python train.py --n_layer=11 --d_model=256 --n_experts=24 --experts_per_token=2 --d_expert=128 --d_shared_expert=0 --activation="swiglu" --moe_layers=[0, 1, 2, 3, 4, 5, 6, 7, 8, 9, 10] --router_score="softmax" --normalize_top_k=true --routed_scale=1.41 --balance_loss=0.0121 --balance_bias=false --router_z_loss=0.001 --init_std_router=0.0148 --lr_router=0.003 --vocab_size=13954 --norm="rmsnorm" --norm_eps=1e-05 --tie_embeddings=true --optimizer="adamw" --lr=0.00162 --beta1=0.9 --beta2=0.95 --batch_tokens=[65536, 131072, 196608] --seq_len=256 --train_tokens=733200000 --steps=6400 --dataset="wikipedia_en"
Below are experts of layer 6 (counted from 0) of a mixture-of-experts language model. Rows are named router (the router's row for the expert), gate (a neuron's input weights, with its number), up (a neuron's input weights, with its number), down (a neuron's output weights, with its number) and show model dimensions 0-255. Each number is 128 + 32 x the weight over its row's rms, rounded and kept within 0 to 255. Numbers have three digits each.
Before each expert's rows: "comes after" lists some tokens at least twice as common just before its tokens as in all text. This comes from a sample of Wikipedia text that the model never trained on. Tokens count by the router's weight.

# expert 17
comes after: " |", "-", "|", ":", " and", " by"
router:119168145138150066139104098106086076196143143133170178053168126181088141109172143098119065128132112136117153055137105145100116150147133142095087114092149135165071107029118118118093141116104091160145097168143091101066135118129139112109102160110132123180100100208132098085140100105125137107165159111150125125135157124080101152156093112173169185133185178069096120092125143162153093081084187109101123172142173138116152138212107187130094158166150121144140109067173061146111144127135139136150101107173090091167110122102129143174137130112080127170130152157172105149156114125113135112121139156158111148090103137195090062145200130178095106130146140106165173082146135121095084085059090125082131175150092138117133119146144071135114108109125149167131158102164133116161158155141070
gate0:159187126114108145179164142059112127098149085104153092139143124142164099071166155140112179108143179114083167163136104141097116208136079085114141175114140129121095168157093127108146129186062102143156120107082139065183165153154129132123121136181120137103175153165125124070147111087161127063126087103085152179136178095171095144181118056144099137110151084123165126140117135121112130094113179118089188091187139139101121191075063069094093169122156154173135111173167100102099132090201185141139117124157153153175108147112100146150121124156081162167107100135147084181110107118119109152144126173176144106117082136140168160182123123174098181150128140136163110135123129133118167073062113108128112161115137081165126074132136097124160098088091129126140207173127174145155146140148110
up0:178109127099159152191173108157132115184124126148119098112128089118119119078119176116128155150081140095077123145128104129147134106071136175153181127138091137072125124167149110112081106056148049114193112121148125170106144152142086087201144125135154109138170138085138102116097134137168133111118124118141146121207151151109153079162098074118129047125187119126182060078091106155121108099175104127064152127132167123132168159084199067119170135197139050156093117126158179124121123093116139169125108175155153113179142131129112097160119160138155071172115119133154120076195125160068124198113099129134139183087132153209119109106130154130125109186077101075149084160128076104137143144130124115100143140115146138150139120095160183105155146088160118113131087154132094099101121157092172
down0:160185128104179167167156128153119127186145135148103113108157178177135144093117154099191156140134099104135146092169088141156138065157139106162195139141122139033131072152103122120090133115153080150163074108158105173113127108143079098101145140209120134140171130106089096129123093101079180149130139140138152113168171103090186109126131084108160037093143133119165118092154079103173113098153132146093148112169145136105129191171164079141125054189188109107119155098129154162121120088140131115114110149105110147174108160122108149151154189188160101111155109167137100070119135111063095129094105146129098159134101158100128138126121125155209138150037144122162120159156126107116082102115165095072120107105117145157113116096170207123126078157133071114103103157100100107080095102099158
gate1:132109122150127106109172126106110083133156170121151064127147050147135142104130162112113190130108163154069143072151121140163113168097132188061105174111237227077109165140158168144142180116118133106105148079065119096101150208174086112109123083139135148117133098082163131098082148119128136111116131177096141110158097099185127149124128095158092169115076162142164099106127138103156131120134183126186147112074112173108162128114133093104084114091095177117119115168143113122099105155137152189144135089167110131059094134110078133161130090140134109092127138131139145143097120148092129113144089098073098126107163109168124093119148105132104117071141117109100125148109146104130137104150150101108060134107181061116107121150164078114156184149108181113094112128095028121117165123105040
up1:147193132107127067091148138158154080130134118123126190116109112093202126154140159116151094113127129137057127161181095116175107135184110101113159077105097116132131097054151163168147138161094111131167163134104140146097171183165139189128190146106123173136133126148146107123127127138120133137163106096149139095125157115158088158116161116144180130123110132134054108131090159150071067072138115117130102152170152076131137107104126105108191158171120143106171112126146076165128089149115093149089132162133155083094157052175097087093115079100131146092105162145119124102110089114161125137126102134161069111127081163149134068106136123184104102144092093136138139078100119171157145144057161209142154085075141172116152147155182090146167081122151125192185099146087140066157216081154137
down1:125161147107158123107144144112155089104108136108110148152106139105157159120125140162122054075113145136063121161162090089142057116136100129139128088097121072145162164121148138119114083168137133139137172116144135197093184165125087107128154143090060178128171119135106079098094135113103101171150089122120097073102095163138102201104176142115145116098083155137066117174134174175094097133148127106127095162133193088135128155113129109157152125130167134081067089105100056175126135139102166122180123138134109126142174100181088118142078077113111160083125132163146119098142108113175118128173078173161061139066081101149115106125112105121129073095086090140123092122071090103179100128099117184142160089036135140102148120168178097139153084081139133186131122140129114050168160110064172
gate2:190158126144087126132136157162148154085133151165112138107132065174111155125135190153100144105075184148204137102157187107090162146125121056119112123175140094132091150170154100139124173155125150154148149165081171146130079066135150168081145140125176042114109109089144149054138183159122147139140188149082157106169133119150194149124121111130192147135124113118116124123111171122141089117133095109124112110182150120110158111167118098103173141100114147096086113145144106147097094056136164077147045172151110139198172154140188132160085135079147159137124140121050096117084130118091176127080144098124159136105139170116103093156132143118150151115114145119123152129127060139158147141135149126133086105140104109169118033166135108154111121055115180067101103146148130133152168152212101
up2:105067170197180106128061186169140115138105117092091127168155118177120133103060146122123091179096094102081162181093181110046135137126143083143107121098111151078162155148136062108138117151184134097175097104180101146087113127105126145084089120145142147150169168134149150132109188113109087178177147155173180172146149101136130166162171157148159148140150135192098143082136171176149094142181107146110124102158082158133106120116098110158080140087127110112062169164121100114167116144104114140101143119133135127153122070113122165133115091115106153143138089125151138159138129128089176162107109141123158134084182064196123096142128100163139123121151083124140136098080073150085113191074145160053059116096082164109126150162141056159118113116107149116088145085144131175097085121111170
down2:124105150123148122139106128132157159154132100172100113088100127142086131115084179085112193126164077159109122174062143150093133147154123096136175119136124128097100135129112085114112132102115130154146187141169089155099161134107209200119141182147114135134184121082159082163091149105068084149106178142181107135077140086086071107175112157150107133108084078104124094112067086133152172122148155123084145117157143132122090066159114073115178132112116082070110102128114118112085154205107068103112140106111107098204141114117096106116145127091121096099158119089159197149142115128088132113157085172127079105068190155134146089168096154139065065178109118160064108141129155136181142202102121122132116093159105135119085173105152110105116134093056139119183166084114109095130130122162152
gate3:097098117141122071146129160146131116132138135164097180177082095131120064106112138172145141106197042195097166169184102143130078115139128116126149073160109164101143101164147143114084150190151126079130151141116121153122146115127132128137074079110097143167127116151127041109121046111092134113161135097127189094161137188151100099125148156177143127108102169153043118186164165067116162151064170104190102089102121140129158147132151094163163137096152091187134131064145135140123084081169107168127158143125132182159161114162161122149136080173133121119078112142137091167110122096085110140177100102178166138121111123155174166175152086086163178085107144110088115166206150160145143142113146088118132153096146110141143164136134137170088094122112109127075097093084117106118130189142110
up3:144073099104109085113127119118226123100110105138079160153124129151154182164125118117141162157110124153142144134120149127139118140126141115114074145113139160148178082091104125134097162151104111104132118093110071154172130095132162174122028111099066160123132124128128122109021152108132119077104115139174095171125110085173100116105096167127130179216128130056128111079106167140062123138098152124077187101121119135138117158119188085139122150098125148133156121163153193057152066140080124151116152162071076127128111099125130119100097148169121115108081124133121092079137149188129098177147127153126134171161168147129139121169151160076229098145124125146133111098086174161146119126074116074136083119094112082209118161133129184089137109139121088107107175102147131179159098134165122
down3:154086082093088073131104147150140085053134092172107122139115137128124150171128145137180143123154108115122116151136132116095138109112106104135108077096074127172178133095100149201117137161136122127093107116151062150124157102074152185147077075095164115133123123167143128154055113120128127082149171097113141116143136138167134123139105150175131103244059149048126103076086115052103104131126128166124192118111163160115095128117122109190105102118154187144146114156146176094111071094097092155084129168098080103109092095135123136120109095118146153070075096177098094117117124175157156137192104180130182124150138117118151122138157152063171112142111085169150162107090125109155126093081142090120076106149190060123134150120106154134140097172160077132093133111073150145120064142162114
gate4:132169190141160112138130141189123048136109126175134153143151213097131101140103156110159080083103198119125164082107135099153081052105112158119092155116097113121156092142154126065097101138163092129107165119116100090102147114091078136114178186134173111122146094134169103157082154128096122115108212104097057177201085091095092141130117078174098144124178157089065104118088192188112144120139129187135155100116122138102132118129105112190204122116149079154122194120102109101111157136148131085135140115120096148094111141169049161155130160114147112188176144128104104159120121149124096179093142129122150126115096129088136134173123068137143115128193126212160077112149143165127129155137161081125110153112092173152109103126125163129109187102175125152105138111162124125150129149163154
up4:145126134155075106102146090128141171140114168174102126129138080134152179111166102235124083124143102124102113108170143189107098105072121114130160101147102121117105162173120137170140155082125116100124145145173098117124071102157137157087116078133132141126126107087068148154171125120137168079110083146154110142109116085122125176114122156197129094095161143173177085154191053069119067062094156144095063101125137090150141147119126166088079154132108112078114139106148072134092141126157115137093104136143168050187141091161132131101145088143110148084079157156117157132156128104151162133111118112139135151129161134171112142149158212130129153148076137105116084156117088130105172131102159144113147102140196119142151111045172074092209091101099101095133191144086161070130115139153071
down4:202162135141146083116156135167186097135138151124142166125156134136124138103082103140110146109134159120079134136102139117135136081093099095137110120158122178140128085127196175132148168121097142171108134105106095123146096113139043166095096128135179065131109129131194101174088088113046120117115129152146096191147101111111124208167198106161134124029095127123090073116153168105137144110157099138125115093072120115142100124075103057138161153134097101107123145108127148091000151141198134124062149121154121089118168150123087128144074134099130161116131059117178101156141146132112150126168129159200116139110152164096166132122107130100132117132149145144150101149102092167111188147080098089157137125131169057163094122121110129104157108110114106186071094140113117100146107115132140
gate5:142126129126155183172187144166108159107109133096089129060176090131124151124128111155102116126155172115154134124195134164147125165127137169152113080137133158147125100156130201155050127175126095153122062098096110099097148132143089111097079173107153121138099096169179104146094165173169085112159181110168118149173071107148133148106089122163162104114145194167053119135144136196135089184093138077100151185097128107117089126140080158145114133132163193120099074116170110119080170102132168138204088111124116178105099093145090124176102073139135169181151092150133111125177110127065183126137158130128130097118157180166109153147175101093163141086098147134086135145162126143133107155047073090151121139152142126168087144088120143123091129126131093059091097133131075088140115147161168
up5:123131143150148092186099187059132161220126121128039129090133106124098164102164175108135137092096087120112157134117066085140114162153134128120113090202150120147191153063141142116119130138123143136131090089147176144133127151150149153101173073144099175103159081129129012145129113113119141111118106160095181176160159165100109168088110096108099085156182130083124139104141142070183131115124192087127121118164138122139141139175123145151106188075120110120124124116083077119152123181129143118078085180092125104138073068151122160110186174125131122145106133129139180124110114116167121112087160060099139093102116106159164138144109034124114081130108128131135107077156129164087094092154182152096086142156166116200117130174103128101111131097083125099153144133195151108128135117115104
down5:124155158133088111104168127120118151151165143148070150143178075148123122107119119148094198151123148092089065122094108125144136139100097093096120060139096158155169156073087141150141112097136198101171056118077137114148129160181146162114095092098080131132150144114103072105094122112114102116088180133137118149112201188111090146052113102138144128142147152094149146099100094111084173132079155123149094130187147118172142140116162109166152095202160123076140090104139121109189127101108141138144115107116158042080086137090061186142063125118077190130119114148146135131062095092172144127185159094107132071137095108139127170132178106110106113154148116092162142105184156088083128096153136099101125109140169140123126163164082190145106165108056171138116129117201110108109114124153091
gate6:123174163127134124103181101113165175166139163145114113125106120148148146092133114139168120151113082155121209138140051155132054167132129101112126119136120101088125143164123112150163147132156151187070089100164151089161196067126136127154110118143100134193167125114140123112061121102100058127131157094146152156149137078164094204081135150097123117086138093070208114148115073117178136119160116141140160153157154146177161125118136136139134069090107122131119096148145148143088082133153131140184139042146086111122140166146107183131091120101155114133105072127155126082085088055105046094102156096157048118085096175059166129173106153114090187140101129101103127154230138129168117107139097081126160142112146150158105160159092122121122128165125152110111128143156125090130148126165098
up6:168157137132125140120154200145193157136151078056118170108171083133151125091091125083132144114128123171110108180122061152093185151103147103121118137130063103099099115168153136122133170095136095110118129139126147098111157146141137148164109158138126141134167106108129153150199116161171106160061190176112119172167163169108189216163122163138060102201114079145092045120110127101147089103126096129122125140155108150150143125065143178145175139073171062128115154147133093137102133155212093160120110172136117129078143082117114157116128143184099158091086155131152187187112098140151098146202172129073149082137139124164105071140125138090127107154113121099179163120114071128135148147123102148142138141126131133146145119111144155163135094072166136112112128151157178189120065164126076
down6:153169144089126122123169151092188121160127135122115166110159073135054129104099135137103152080084100189155121039172101158143105227096135079164123172205109163121134129162148088046164140104118140137112161094134133147087133104142142160192104148068165086199087084139127102147144080123152135083166078103156094133183160147137155192133156133130115094175113072108073130132116120167147164162158088181167140111202137126128091103096134140077092081126173083152107106109134081159159107138120099145152166156154107127103143119092089179175159118136148124114152103186138135143106119134126077132145185112111087101185061109136126113123120094077161142155104130149182130134148087101178098102179151094155149112123106176126148156091122127126207094116137121091141124162105144156132144122153125
gate7:175158143172109135104118111174114131199147174131116124098103112172131162077098150083162108126097141196125171089184119141130160088122096104062146154072140114173157161115130173128134176159100155157119107104134121146120183099151146087118127190113130144160087103105158176172124159156054132097139081145147137173138127097207164104197151094103108127128151131111106164151111196129164092141131164178146133153094122157104086135167158155120116122085150141139139118175104117196119143130183125188113170080137111112131171141116090080227165102116127100168168090157135105168204208094131112146121157167118112105095121179174123096132100126092142169106085128119138140154136122099122080081147128133151095165152132080165200099136135099142106114103115128057081151111113138132089126220152119
up7:144159085136131113141123102180112131142168137164164130135098077116086072103141051074167154130133147091118058180129179143141136067132125126050128162175128098164098117123138117178117135079119091150140128102130167132072138129136157180180128184083162165095140112143092109119095111120167178177106127089141107182117159118119134177159144101156072169096160120156161179088175193106144151121178117096120131153150127122124073121151131139094179168115094148171122114099156068127149131140143139096169101132061117124110092215084105091126112084108137147121146090115078156163058132166136178134115075082122118170081179159103111101163184111188134126082155186108075110062115108128117151153129068108079131152101147169153125158119126162114146166090156086159081163136109121138101157147087105
down7:113184115105125073052142181103194149117121126129116105141091105112101139098094162148196152132102102080134056172128145116141130130065174094122136076122204142113079094183175082170181175145120055173119114137080143132105158131130120118103107171197136113117124102151074087140134090085180188153140137134135124213145099123128124140139161073070123087116154127092118127154172206132165083094131135115090144117108100153168123106112172112044134162119103118131094152174115144120037168195116124105148177121090093118157147114094116146105126109098175171155163134169160138063155114132139163114130119180080140142089086154116084112114151126120110139133123098164096089102074114088111124110115123160136150104128109174172079109127131090116116180080100139078100148115099168089129156125132123